Experts of a small language model.
Size: 12 layers, width 128, vocabulary 7588, 6.92M parameters.
Experts: 96 SwiGLU neurons an expert, a shared expert of 128 neurons.
Training: 728M tokens, 5353 steps.
Below are experts of layer 3 (counted from 0) of a mixture-of-experts language model. Rows are named router (the router's row for the expert), gate (a neuron's input weights, with its number), up (a neuron's input weights, with its number), down (a neuron's output weights, with its number) and show model dimensions 0-127. Each number is 500 + 25 x the weight over its row's rms, rounded and kept within 0 to 999. Numbers have three digits each.
Before each expert's rows: "gets" lists some tokens that make up at least twice as much of what it gets as of all text; "comes before" lists some tokens at least twice as common just after its tokens as in all text. This comes from a sample of Wikipedia text that the model never trained on. Tokens count by the router's weight.

# expert 1
gets: " ", "-", " (", ":", "–", " C"
comes before: "1", "2", "3", "in", "ent", "ol"
router:515511475465513493434507522495459513481472519509495506535518536485501474520541530462505509526512522484454510517488487472496447453483463502518504515465525512539504481496527529498535506490536521453538482471538431514482497522498475523534485516494474485481528517509517495441532497535475485498518521489564528521487501476485522491504476491498470491489546520542493499469503506473503506497497
gate33:495508462511446531498538489517482506466496508504518513514550532494446521532442481525488511519484506508521519493540511480510481479465497521511433466525498507526555479500464483503513510459501492484526481475489499471504512490486487474536472505482498515512530505531500493446515549481493498502481490509535515506488539505482474488536479473520449500497547471539529486520544513537483451489492
up33:502540494481528461490489515467497471496471489425480472532495509514500522494469479481508519489505505515515511512490511483503519547516476446521491526493500521501516444512511553495503523488504469528491478465479517507521495592534480521515475479499508569543514491492449519517506511480467504543501503499478491475511464507515486483474478499478506500476512500468479517467473493492479508451547
down33:546492525517475522503529536516496558499477509499496496486506501495453511578479480507485510499468507504500540515507508487495520524509507461483504513507516508461502455479488499474476452503508497484511462492469529560484509498518480454486480468527440476526476545506521515488521518544479509502541533462531478502509500528465508485504497501481501540502512531518545504542510491507549540470520
gate34:502469531515495496452528510520464498460498500497495532504512523479498505497487477544478496483528496479481553486533502483498482512472456521510503461457510502512513500498486527554516537455476535474476503497465440508492535491473496526496490542469543544480487490539522533488535521521487499527493529507522509502529526502460467479546552498490481510499470494522482476447532494510490494549507
up34:502503486502539462476528470491522487533447461498558482530458525466466507488452486533473491502518468493576508476484494509476520508431509479462506501501466537508499499506471502498534485508524522475488489519513495521534449550482541517484486487498518473517483518499494539483501491501522486476476467526502485453506504546475515538493480467498477501502489496520544479497483505521511513512525
down34:511504526443487541520512507504500523512478508496494541533495504504508499524459480455492483474502503503461496507474481464540495539503486474544492509496489471499533493478529519480564525545448485449489494473520477504522514473484493547510481468507475512532507485509487520544513483467489572474501507494492498527514509453527486462475454516478496470527472522528502467522488497472496540505522
gate35:532495510510483458469516502460475492529485513477486497508559495476498498458506522517499496478513489505531527517485433504505556456466520472551493449480520521467523454481506518512505512490515478495532517525492483501547454478477554519504488506519543488492540505543467496492528490557463498525537507511542517509482484512513490504505502541527485500485501468538519501467503478486513485488517
up35:484514454480478531464448533493445496467467548505513522496476536496529490541507534509503506502509489503472486500506520516528508529506510439491523506469555473488480504526533465490524504488460501482448537494506499489500484479465478523478519483497517486510522565506484526490526508481518473527490482492480501544484486494515549556479472484502494523517493498487428522484507484471508525514497
down35:554474519489528486484508517507499537519461577494511496486503514499498496461469482479534506497500484537510502529494525518514530464424493527508466545507498486458523499472513504482554535516489502492540522522497519488494512465478553464521493493510483475493519464461468495494509490501511533486485503484529494502491537513510489481559523492528524473500542521542516480529512484531489487550483
gate36:478487453496503516488532529460507502480513528487503483523539483521452477503499516481514532520482516501482524522469485497553507499503521538478493495492559489486514516525463493528512507500488498436482514462522516515517503533550439447564491514487466503491489491507477534515531471464500450507528498491472507510469488501552541522490494489536477525495544479477491481475513464505486495487489
up36:497497512515483521514496468477507505504513508533457477509474518597511526499525507556465472520501484506469544498517520484494549482481503566548470475469508484496492544515464499481494441467500507516450490475503487458512498518544486499484492502475479496490490493497510525516528471526461487478508499502518461528478525496523487480465513519472524493496547491481517472522496506495472490516539
down36:505477479463474510517456499522517464466487515508504550477519476479555469511497491467471508511531511511487472488490486516507507538544492487523501530523473483491512494530497463547507508484508548478516498486469490519461531454495507461523534479516525492554494507502505467497496505465477516496484486467507559522486494429505516492455499485523495499457464526558499481518473493484470519487528
gate37:492504488517511516478512466500483553457514502522473500496481505451501444488470462500495575452511490507511494503490457495519481532497454532496483557473509535506513493479464536511488478511475484482486497505484510481480483523464509550520470498478519473507520506505529543556469477530455504509518483483526484505504435498497509508522500505475515458477518522542512509547520490515511521486506
up37:492473528524459540496470513494501508491499468504444476538527471496494493504498492502468480504506522526494482507492508515465438513504483541501500522511472515503483525491525526513507515484447504533479479511508545482498474499499499497564524484534480490506542490523569506518493500504509516526495505463477534478491525466491454511484468455511454468506514476517507535510531496446428469488500
down37:472472538483504567515507514507515484456506476505450498467530493519505531513496483490498508504536461496469518501518528516460500464471528532536509520519526522502481475538564501517512533531469482499508475516484525480510479496478493574456498520454518471532526560461461492503500526474503522498490473502482505464498482495489484474485506500498510502543497533496506510519511540460532473494507
gate38:483498522467458482479471538489517463483494509475520501530558544482543519491471470486484473500494439475487509500519488505446450502473503502504482498506535494470552533494477530511499488528501495509523499500497490491507462502498501547497500511529480479484475504528467496476544520514492454488499552472501459504556492478455498479495490522457514531483521502550515509501539487521502495480552
up38:476491459513539527488514472516526469499472471500496488479490511510509552518515494456520482481489493498491510508524499500533449475514545497510489472512519438530539459482505473444508511477489522485469477507448542495479489496502474533524492477475524485490525486492498442504475511534475529507496505556492474521520459500448494493525538473519466547495512525495469497474495503501445526496506
down38:539505490498445500473500509514500526517464506456500511510469496558544496466522543543476485482460523506496513497504490476529478485537472474486537492503478512456544473481486500511471479578535515510453493495527513468474480522516514511520532525491488504471491546506509519512531524513506508467516488470502478489508482509517434512518456479511501525509506517489534507471537475497494510518549
gate39:518520524479426471478497524475524522511537527523498511521523434500492521488463504537549442478476510554481490506453516509456464455472505485510458539485485492487514505468528491529511545480505513516522467507513499507493502532511515479536516518501482545511502471517505542500510464538515480510515544447475510493519483511503513496513478488512531496507510525520480490498485526489486458474502
up39:482529497559506520461483508528498479515493559523525488509523515479522494498516510517518517482495523499480515486481518522498508486496504487533428481464457495498482472511470520532497495522502460497521496528559470500484545501458497518531535487511506486500472549488483516473502483556512524527547528475501505540498511496519520485492443441451480518460524500496484497510442495495487498495513
down39:458526491514496493503489469489496478500493513505475494545495539518453534497534521498484545479470499449570495498540524469540527514507502472519517472529485504473486489459492520517493461504514488535482475527515526485492515531526485494524485553480492501516494532479484545478500513487522523514491483498476503466552509438488480483507487494494465525569549470501528496471491507517543492506487
gate40:479514445493478495505503523513464516493543535514532546476510528501461480493528489538513528517526515518489516512511535488470489479457442488558521518458513499509510509510558498509521479478537524498506500475486489504501552534480483504535511494532491459492519497525492496482531474493485500494540482495521551488525508479521518509546417477480481468538495543518472494490507506488491507517505
up40:463496487546472499491463496498524469463472494563529517478484479546457505487475498491537486484522473492559538515543510540512510485513524528475461478520508478497558527503510504488504487527525503506547492465490472519488472504531506469495494457477503487506468460488476478486496539503489489466481492561488456511438477484525505512479508499502516545490470518492485510494508479495516530522490
down40:452492497448479531508449540545495487468508489536461490467489511470494531503491474484519501489527516539507532496533514500479488482485503483512535497469466539475500472559516579499470507485492502533497522507516503538464493518500538555489483469501484506502472516480526491500475482508498467487495495427486489527480509525526476524495489499533501507534477510488512489508460520485525520453486
gate41:476505479486479466492542514501509524489479492535511484492520490511434483453512505527513502495494502522480527493455468521499479468498465526475477507531515521538471526512521487544529515463515520476522504467512439499489519482548473486524532500509505444463504493527515513484534542504517493491489499453504566467492482486490497485490495489547520525502534532545481491467517472502467508519545
up41:492522486532479514491475513528524498515478458501511485572485488527509470526448543496473538557485514477490477526484485488468539468479515470482512513550506492481489492533479517485526521463535507456519496511511508501484497542518532504495498464519495507505515521511489499535501483459503490506512435494491498513499505435492488534496528508514522564521516507440465500502444508486494494486502
down41:491503490509505503498474495492526487525430493495457544537473502527473513528503498521495518517500508496504513437538474491533523482494492497494513520524493466524463485476501489491486513526483510533530512476444482501520544492490552492535500526475485554504504497556472505494500476464519507485518514527495481537487508536510522527547448494458481462511500530476498478519519491436524470474476
gate42:524500467476495494527474531509464509552490533502477527467483499519500479500516488526470485554491497488490488503486489528493500476490486520507502502499527470560486567473476492520469506505455493487532519482528476541468495491488480490459526507502525515515516498488534513495473522448497434475486506532496432496495505525454505483469517492503505456471494487484453479530494532453490540489526
up42:505505472505531473498493477513502485500463464524486491495508489524520503501467506499480523498526542478507530540487544486477464534487512519510466564543526580499482517478468493487535476508502492532523532482508547504474483508515522454503528530515499501479489484489470482511525501501480470472537532525476492526499479468512534512516543478504479437538471488487520482512490514526471547466530
down42:510535479479495470530467482558524471477504514492481516460502511493519520481482504547534496474512511466500502481434520507440525511566470492517511509534503503495535506515487519477494534509517539502491498499503472481483487524487503468506517508515525503500507508522484522485518507468488502471496525534504522500499483433495468524483489519438505437490489501556490551536474492462532533500501
gate43:459490481447480496466530541540481524513476491504483508500489532497537479505497524451501534515527490514507491517510495526490465502442499485495540542516494525511516490520528543563545514499497483454518494481489436498470489518536467531500483480507523501492501516538503480465497476551502508497518535458512522484507492539509491500530505533488435527484495523520493510517491457501487469524493
up43:503504506524512497492518510517513494478505481513524513494502485511516505569476459513471491480483482511475469499549518506528523503556513483531512485465509476520508518497477495503526495501516461495490529455523493504471464471510502473511447482514465490455489501493489445495491474530457493505450473493446491488477450520493466461470479500474558444496508513527516498504490516515472528567493
down43:475468513462511502516462517455481519488470500529491489499508496512513560506455537497499519516499480442524457493496488493471526499478505524512511477519479566471520499486476488515455517487492517495478502492471501502528503517535510521507556525483505525473454490488443486478475483484466495553539492486501495524507543465499507542526528513498487517476467468489480483455451540493476507484521
gate44:454471487487474452481468524545489568475497528507516457509500513454451454507521473526450500470499472518485485528511523520483462498487496504507496458477491536510556556501473514498514485500483518508532535491537503496497508524489484483549471528497482490496517500501528466486504534496506525514506537498516525528509481452508507499490519544475461472506501502491524517439516482497513469505497
up44:517460511488506518518498540503474504524500493502476513504493538517522468506498566500489501498469500462567519514531525492539574487478506511512529479460480527504479482522474459481488522453499482510519509519517475514517514513495516466530466473498531465499506505491502473482533486482558502528468516479461464503446526489507479521519514511509511525453496466537487532478508496526473475500456
down44:488533496522432474486489532479520509515494477489496541515493511532485535492496483486504483447502508501496492449535481507481516490490510485531529488477473564512524474501504527537489525513467458546513531575493534504510516486515538518503534503542522548507490503499469486486475494523476499475463431511467489506509473518498517467499496496520546494474485529470476480491495478503525508537518
gate45:560528478486518467498488511509491479463494471462532508509542517528530507493464502489454537526517480483489512523497527504509448486505519506492483547523522532514512476548508491511490481527493504500503467447480502496515544495504452522544513523511525494506509473533498470480522502493475497500513534535469586502516465452510502499547533511512486452482526489503513502493530507539496519493528
up45:477499534497502564492511483480529491498492511506542513514520542489522499502485499510509467534458543524502481546483535513512478524509483520458493509524579510524482519473505481479516474469501474510512516476527506467521528499502501498487523511507516458525446486494503473499576489538515514529493489549508492490460487524535482502496553513481497492499474519482497569485529499485491461519520
down45:489501517494547495504513490535482486529508567522507499527513508485510503509478510497450491533478477516499544471508534527523494509537496497513508520518532517484470496501488515507464481477520498517529532509496485525485490535513522476498499515507484561484557461478455465520545446505473517525519554486511436489505483485488490531478539464488536559531501500501494503450501526473487497516512
gate46:519498505419522553479496506502505530522520474497509465513476504478489489510477513516491554466516496490468514480506503513491464498486461501489511500488517507511521541509533497487470488513499503491544506472519485533525490498494544494497484472457532504496486552519518480548526557530469466487517501523530491541524536497468504509499492489515495539485495544509460509422500455496481544497484
up46:517526500520470543483533509535511513470538551501514479522514461491510499497457486480514514536520512470519501495506487471478537448471475498506502514496417501495541513503526493515506483472575513506500476533492477518532485536503553471504502479448486484496503477461525509483502477488466516480454445471501462490460486477485500523491493496531474477522484525476476506500517507477515510483490
down46:445478513539483489498493507494525521463524521473489509441525491479492511557438499512493526490474532473487507483500513537496475506522490488548514527514504494505463469511542477531480480505485494496503510545502464467500450493538466545550498530481542504470511503536503488502525491490488506480453462504495488470540519501502506503495519525486444527497463470515511502489514548522536493480474
gate47:473510499469519463502489508532523478503474500510516516539529494465507525465511487537509501517502499477490488506563479494505512498474505522547470469518472473520487494483466476528553507532489459453505510528514463480534564524505495461532475497488505500517518498492559516443524510513531517493494490517471502475489494532522532527475508481528479518529529507486470434498474517473466520471476
up47:511482552461480501501500533543486529505520487523522489492502495528544517522518499521537492456504552519484482489559450506468527486503500492463486501539516516496516521502489473518506457482515563496484466503482522490514487540531509511464463551517501509533503525522519462489509509472521463525513537510545484483531552509455487504537475516518493494487504464489535458514483477514514495485497
down47:484518476494514445505465506496504527511513467474511495528501506502529490501512484515490484474473436520472492449547484479472531462471488500492529492529475561523482498463522520507481496502509488500478533490515453532473515553481494475534458509490525488505430503501480485503534471490524472528523463495524482465481506460529511454478482484507529509479491530488516494545483488553506489509487
gate48:494491494521499479511528505484450482502533511520489492502521532493457504554468458474473490529517520456501440533468493506463467466485505476534461486496521485490473481525526523540493523506499488518516520499538482533499452505441487474468502491491453485495485464512513530486514550521482498487512545517515542523460489495511517503546479466508506489451498486504480462499488547489495530501476
up48:489523494479489458469541542510497483507536461487552494514522543539523568495466492485473480469496504481515481484530562469502505492482521474516486473530541491479490510480520536536512473502524507454474528504489496467515491470524532488476524511475521508502482449523470498492462543493495498491521511494446479482528457462514524496499504490505525523513507481461511533498525487511449506520512
down48:502479512513481496492506455512526534504510478464547528522485472497492491512520539515484519492497479484525512491524496559454531499546478518502484535524488566491522529480503479495565484486513540480527468492466482512471484512479478530493527493494556511478502506527475492460470445499507493544525486501490493512486515493488444504487539489505481482495496556461505485532467504523495541490468
gate49:472508469494516489476509450512494491516492457522506520493491563547494493503479553493520449497471504489486534473479496514491494537470476511486530469532498463508527510507513503476506495513458481541497470524511524485534505542497486440522537487478473451491495528508511487505506483497522444511477487482514481479470500534504517486505501483518528500483535473554449525542549525526501525470489
up49:507502542492517511499476498556492506493473515523482513539482505494468503510490522471505485562465481520524526497500517482503476486500498523482525509552539517530515514492462528496493530451452494532484536524513500469527504504507436534532513522495543472501544503491494482491507558475517505548512472518491496476504503487477485513446518492536522465508524462523495508519512472468449471477462
down49:518525489527528509486558478542485533499523493505471474507469469507511484476524498473518459496481515486538509481499482524546489518512465474495506458512549463497507444513504471492536502493496475511507480507508590476481506480457508486515530454478514489479519536451470459486526481509512465485517467486515497553467479489531498514515516471524515497518500522480493507522469513527487545502503